config.yaml
n_layer: 13
n_experts: 128
experts_per_token: 8
d_shared_expert: 192
moe_layers: [1, 2, 3, 4, 5, 6, 7, 8, 9, 10, 11, 12]
routed_scale: 1.0
balance_bias: true
router_logit_norm: 1.0
init_std_router: 0.00893
vocab_size: 32768
optimizer: "soap_variant"
train_tokens: 496800000
Below are experts of layer 5 (counted from 0) of a mixture-of-experts language model. Rows are named router (the router's row for the expert), gate (a neuron's input weights, with its number), up (a neuron's input weights, with its number), down (a neuron's output weights, with its number) and show model dimensions 80-159. Each number is 500 + 50 x the weight over its row's rms, rounded and kept within 0 to 999. Numbers have three digits each.
After each expert's rows: a language model's description of what the expert responds to. This comes from a sample of Wikipedia text that the model never trained on.

# expert 2
router:454539511498470555428415523587497616472584485605558523513491407407401417473489538574557521446526541501509374492406554502636503443554398490567496617502506502400451409470477499569506524515504514451465458585484526511582490453488517508472535505
gate0:472558584574463573445531449571408469499522357544420436445515463489524543521502510576502550497509410543552441559460586527526487491506481542441487660543542466565470529525514493466506538455436464471474511456512465511465470502505450416476494517
up0:598439425465521459515515565453591562541461675511534529561461518491515497451532487375558455429519588446440597435499424380509522530464503470512524390490431541484520438484480480565466489511542514521507504545554511472573506541504483519487511507
down0:597446508540465467509563464471443516516430425474413556484513438521434477467481423569514431535445424498541486589598503581439529405431572487502365492496520560526486488554488558554597569500609418475498492505496469509414499445505508554531508514
gate1:497474523523428523456422492507470474551627436525481458535521485469526519452527575544586445481564561469492543545539582505556470496532574534438526534564504493546548435530512535418517432457454504461541464638496455424422472535446567531522585466
up1:545521544572390457372442462482496546523623492409509444543504482529480460511510591495521434560525511463479566540444596517515484487548460593512577568508506422572521461520520564446477449562371480542455557540507501443487443512429579567426575536
down1:507468569573528597638502469504525488546482485457506476463442575482426486395413451486519485592460462538474554516489511541474457436479514482473581494532456546436458548567518512462473543454482456437436431457512559485387460497513514534441515521
It responds to: Year and number digits. Leading digit of a year or numeral, mostly the 2 or 1 before 020, 016, 882, in dates, populations and tables.

# expert 31
router:501442504537520459441558555460431554559628556511480453495475424533373590647526553490557532449490566505458582499369434467425486594477554505531506485557582404450462531566569425542563506484473573422521563516407450551572406579469459398570513564
gate0:499601519559479517527464520555502492486552429506470451489561444486502531609534535509607497489469467502572501540449497512437483582557541417485461613576527486579441444614469455560548588529476472471446546475490489496431558538482430512545469519
up0:490404448451509466489610479421504469521503639561550531549398521505545481397457501517549527440556646494496547467471498476504568400487439522497472403475488499475453480470482534507412501584514544461480527466544584492555456485470501523450494525
down0:486395493589462465516595456428486567470545405516554423454532519488406473551431460542537444514468507555542570513514520559449543376445586515473518419542500502534529533495423597553516481500577502521497425515488485447454484559546536557474498549
gate1:447455460488478476538426513503562470524549451561508538502515506501565547559567537529545475489404582504502490513590526512459536416456540489528425493483552534479493493523483512475513496370600535465567436559449464420520481555480543451561469490
up1:530547538536481440387563470526458564432483524467491521519453566552424490535481487550464539498584435443518504576483534498493574555543515610477480540468488449546503510459427531548521481600355407617476541538512588505502539443418638573422476554
down1:549607568495536520547423508532510479541523487467489451467474494547468486506438565521481534530556433563506488503486546544590450450492529493543498462550461482516476492474524559442496531576476456541497453485363515461488422584472406477480500469
It responds to: Numeric table punctuation. Cell separators, decimal points, parentheses, degree and minute signs next to digits in statistics, results and coordinate data, e.g. ° and ′.

# expert 57
router:450514568508484479472556498388507496554543528428463480419428486476465459543507580539433497523497564640464508500572486532468563605480530515531425401499500478438423420472584568564539475516456544471571506484479540537434549513536465493487517495
gate0:592478462498480507473454490544571507522432576526478442495524470479494526567509494469540513526495411500515477541537500525464551618580510479455621578527429460397514486593487512571510527473482507412473471477484469458492506481536544472471494525
up0:489508527537527471474521531464568551491523528533514532522461517564533506445504497555515440478527571462426584382469511419491437423527513523541429406425482539504460464468437514438450508544560494539628520472498537478556469591457421479561476499
down0:429504496541490493551559473400454474434449462530499337516528466503442438429474403512529398507573523500506521622494568531457483445451516410482470486533503559540471539505441561499579544456473522421478479570423482471494509546509461584485514535
gate1:448506542501472414517481551511536419526459498540430536522507549556536553443549495524563474455391530504481513442603531533413518477507542543496477476473527488511471437506421493419434540421557540521611451569510484478470496601447619479513444540
up1:439490526543416435422534505474482498508509593469541546478487596557454482513469491549563505519410496455510515457513528571413497512471458554508522564489479419570475496642462548448468535547417449635528587434529501478524536522448601543424505510
down1:502453573475475472499437539555486442477546462437420532474508546539467455441474515525448396508442447553425550513483574505528425471494550477346484488467461555516488492536546502498571472541515517588526504536530564510477469532442505471579575493
It responds to: Head nouns after the. Topic nouns following "the", often sports or politics terms, such as election, season, team, episode, candidate, legs, plus result separators in lists.

# expert 16
router:542443552461477460472497512481535493482486463480484399496501503456526513580481579540464462492492544495472487430539387539440533434544482459619567491514604625443601515559419510517548557610486471505568525518437491391471409506528621417483546380
gate0:519598506584472531475585454582436495498428474443525442585579403495466527572526492489457444583529482570513571477402448528467492423537544584375493560517601498552466541559497503526583535557457533485467474476520493388482572561512433484561485516
up0:472425514422576486510507538474575479534558564599495555419388554491574469433500479475577535402433569492505462478593564488533548573442445419609542438495360496452520385445471472499390513474511460503531500486525553540506445446466518500422534497
down0:506436516607442512567498491534499582473437441507518388521447474501443390488502458543474526476560497541564503458486487553583490458461555447482432466557590528566555461542533526435499474479495422497534477532524543576448517543552530594510515544
gate1:486470538524460438466460499536479471455581429610538512537514500473476562511555528548593537531459603556494525520604620525428545413474521488525377495479499517519483448504414494486503462426588482518647406631464472557492465504479585525577532490
up1:482502504558520461461581465525468510461520405480482483462579538591490430472454518539472500525468477459515539560483507521463475488504425551573622553418483500549487523594528584475496496571404498601445551391553492489551465394460478592417480477
down1:547530493518470494415412469543516516461472517449530438501455448524498453464401507504463481517504475474431497523520555558596437462523513472433434437530562438546488483506428499396523532535479452510517498444457476454457477472484471529465613446
It responds to: Day numbers in tables. Day-of-month numbers after month names in table date cells, such as October 14, plus small figures and percentages in tables.

# expert 6
router:446584470499499516545610533412495460552485503497531440509530521594486498480510467438456478473444450511537553573521448482429489570525568437551583455440490585497539501543533502481493432407438559421493403488355548512537465424579483539563538449
gate0:479542591597466487540514453570558480500494459489463430511531500492487570616503548498468589522568492453531476576470414522481608597520487447429464638582554437634424580592439499536553514466478446537442507471450442518391456563546460524538514552
up0:482469403438532529433547513457462533488483580555540504488449490514564405414524451474602395435365497513502560368494532406522445447517491530554543409471436528373536377501549511496473528496566530477576537508587607437599553429502571440436517441
down0:411501510546487463468564413526496474499545419594461546525469517488425482488454493608562500552513473499552573492475490510509535428483599472510512534547548520525506513528552488500540461548484421514535562528474552418288454587558541488471455507
gate1:487412474500511503481506513480525417507625476451512518494544435512539587484479531440464504475456622488444532503535643546453611512466521503478487491549562539447498456510397544461494373480492525567568471569476543493463444533501528434599527595
up1:530532495570513425385512495428546435450627559406531535507550510577419519517479545486467454574474543464483553561459638552436498537502397651547482518486525508558496491576399558541455409558496519560474529490467541466578483417481448534495452530
down1:569538554413480586552448436518453524495491534448523521508416559503493410496399527480496498596594414528396527497524497463512470578547496508547505475477460442457563558527557540433501514536495489448539541492517544519494495580491455506521471407
It responds to: Small counting numbers. Standalone numbers and count words in prose, tables and dates, such as 5 years, 46th Division, two, several, 's.

# expert 54
router:603489513532545552497527501516453546551422515535567586497485611561430572540559569507529511544468395559532428440517486546460472468531550500387601472499519496579599545487513574544472486538453381549475396446455528502557544493457472473501483532
gate0:512679527606565512442489538546446540563509464580523474579488475541531492455556474523533556435554416498549518532423468489471431506546536484472552608470509484548520512464464504515516529580486461518505446493456418458450493517514462462579464547
up0:471346459449446454551570478476547481441507548471479478437462475451444493526459503455527461438469583486440510446540525438542553500473474507523496438564467508462443417566532444535483508440510531464479542445580597551526492536481515514432568493
down0:544470478555463512449522543544411482408500473549490480423533506512468500452420458582499563429491496503578500461477456512451468469446615553482533455492466514531512528532467539422552532500402437486549471551525453455375592423523492558510451488
gate1:512492454534517533545470467461521494516519454511461474529554527529517517551548541452508579486492526530451453490577527428502485474582509539452424448512486559446504507486436519490573419444595493506531460587520521458493490610445576484569503491
up1:593509505473471483414507557454518521442510562455508503491447576536468555567526521546562511531545513497466497573448551487414522523535504503470495577472487494640463506477476490509501505570457466583504503519493476520475533469407549537481430493
down1:559493520473544531554492530552566438527558511462541449417424452443522472444393457564504561533520477510405567602616548566448435447548464464483527500527479550486481527500557477430443545561547534539488496527443599442456408543502506514429523451
It responds to: Spaces before numbers. Spaced separators and prefixes placed just before a number, such as Died: September, ": ", " $", " (born ", "°N ".

# expert 42
router:451497482438490541529545585517477533484416497489509420424476526500490492492508529518514521474467550583501439515433513519464567443527498512408608459476541524474559438483500596426534459494529604588500468504484484488432529465491488389456513514
gate0:439604593559424557523489510559517480507525410543498453418522426421468524510559518532454543527460450550547551535480603581484530529491537541452500592500506441584460465593492456519528511417490446496524574462483442527408429559563481476587482547
up0:554410418456558449490583504410545526533494625507534532562443497572521462472463491449608471430562558447466510381461437430495555450551391474512520423483481486429532509480441500521466498532557558497526480494533591476598570441431498518414522516
down0:516492458484523533517548420544462527447438432532477441473401456476379470525435408558521424583506528486585563488560508566489430478375593508513466518518561479582548559500468588514519523492545511476457463474494486479446518603536533602524525557
gate1:490490503543488493558494501536526488562476478511529483533525469515495490501513523472515464498445538590430513494488571530499470469481630549491447555478585490449495469440395481429549484434546513516558431644524515545439469483529561443573500505
up1:505520515506510409372474456468489615387507520527519529480546556561495477511503439542566516520509470389514467568487537579496544516529431526605542482520393434528442550620501592602466472525407422562505560438528496445600520501426455542440429453
down1:536541497505551543539481500488496457516569487481500486501449472498519493423413511563461515484529516493458536518552533537519410533496534436373582432538597549558471562527590526464530502525494439593502492545538559499444457549446492492522488496
It responds to: Table cell separators. Pipe separators, line breaks and semicolons in tables, lists and match reports, usually right before a number or score.

# expert 46
router:545512442448505499494551553497469516539549475552538399463492616498412449468513473475516546549512424518551549485537465465451591580572574526411548451485478535489504551452527409572476538538512495469521476500485438486445481493522538494530516429
gate0:540546566524500564527532572606518496522482445490492493547552438522456511518591528455563499467486447524533492485422417499460593484566537538500514584504450426532510526579454475475517527561492476525489502474457525522454496557562475427518580448
up0:437440503509530437409561485418503507520499574524506536494457497523559480458410446486545453564505573486513550469569545458534461451454405496531553477529524570446454481485477533500479456510515511470518485532577516479558512474467500512473462536
down0:458541489635543472551468445512544461492382466514507515411447457556440414469442481485415460463496478488504574514576551494454523447467582548441385487509550517559524554534497537508551535391502456575481533556544496497481515533526537599477498560
gate1:530438580505455465421426509530471431485501443525507521429544472424548561485541506482568468543459516504464466567642521550474490414468567533446464564424453510499458478478370476504497468465523493462562441582520485535537513490517552471536464526
up1:482563441549459480340551611515505514445568568492546467464446509553527510598472513505483491560503499377500511634370527487480537548483475570494533472531573548543527546618529502585527489575482431604499593449530474572591418433490559593396524471
down1:538489505460496550502496589482503492493490540499533467460454498505542456457411508476489443528526537530507574639456575509484483484544508510446423467514577571466457491541450503433534555435662512477522437525403520515534414533498499508414544440
It responds to: Table numbers. Numbers in table cells and semicolon-separated result lists, such as ranks, scores and tallies like 48, 60, 25, %.

# expert 29
router:412496441539544600497491456510560492555512512496487533506532528482542480478375541373387515452565512498410482494526530537596474536417571449493479484538482491560481607466487431459462454534451466429512533494577558536447529617496463430509435434
gate0:560557600558450492470463569556480532488424530510526442575550425510462535482509537427526492528570404500490487482421484485425546455520471512411450564467487453537460568469507453536558536525508466450539498513512450501428566482516490494542486520
up0:503459421407487499517560468461591448528583464523448537418421504487515466472483405546476501454453590553512511438547538470597519545540505477568518455510494535468526359591480525511409483503493530524485501420507594473547456534480451501422493477
down0:494468434564479480440550438537553523471471489530510454355552525550562447534451420529554470439448470605628480502482538578412529487464686419477526470493513511536555583545556506495479490464478415497526496507476523520445514509566494570561431522
gate1:515408451556497518515461520447581486513477422498478509480512541509540491508509518499453533486448573509517425475572551497530544485548631486485389496514574574504476474436465511492474493490494522427604467614533511564425471590486533479639516407
up1:521576547524449406400519448516449488450449588489467485498538504564486523498529517561548485571466467417449531506417500559397530514526411633529524476506429404528484522584424522558472473510467476594475524433468499433552515358470564553362483576
down1:540473482552524513521435554596535436470518496487544563554503483499490500423388541538454446500541434581490464483461546527495437490513537531475523434474484520516485532484506448428521518511515471523528465466456535435445447562588493531524581443
It responds to: Commas after names and words. Commas fused to word endings after names, plurals and closing parentheses in running prose, such as Mowgli, chokeholds, Zoo),

# expert 14
router:439506480503560604470396461587579551544548467489560490495591538469603505548463484424360452439506484450443481422440518492553491576480432503496536508478485507496574458501541463403520465534480490451539499491524614481455490604505429475547389501
gate0:428592530563455539628490520616542478491459379494531446512547496451476510536510557503513469511496430522529504517455529523510469501567488465468545580597502433535507466647493417523535517452493460462511465446522464497352495532585441463487519523
up0:514403464441521420408582531425470571543502632525523548514427472511502451438450443450588527388481645463445523389500480446509515490487463558557520414440471527390509523508489484512448483541583526489537529507538561485648473518433565510476485515
down0:484460523566434458519621528474501511498474429454547474441453468517456455509469433619511452560448420534698516557496514547462494453452596462436458495562593495550511481543511579491551496481511442487514509534460475518457488523526581529470491538
gate1:510414504519485494461489459473514522478529403517452550486515492539615517470503521539541489477425604501439521469476542500539532525587609489478387474525509511507464447418465497533449484408530490402583476594484570500453453561475538449585517440
up1:575620510542468506442500530522506519497456577451504462460471547532429503528561575526537485576517455464490467548509515545484499490486436563564547538486513417557462495588411503487509484506450506614462554487527378470567549412481545562377466550
down1:592547526522445516616427498510464490528549469483476569480520530559475427450463497510456489562515473556508487492470561495517475470527552489493422495514495479520440490472462483438489565569516464448551479521489505461472478514571461518478608429
It responds to: Commas and clause breaks. Commas attached to word endings, often opening a clause, such as Mowgli, centuries, chokeholds, plus some ", which" and table pipes.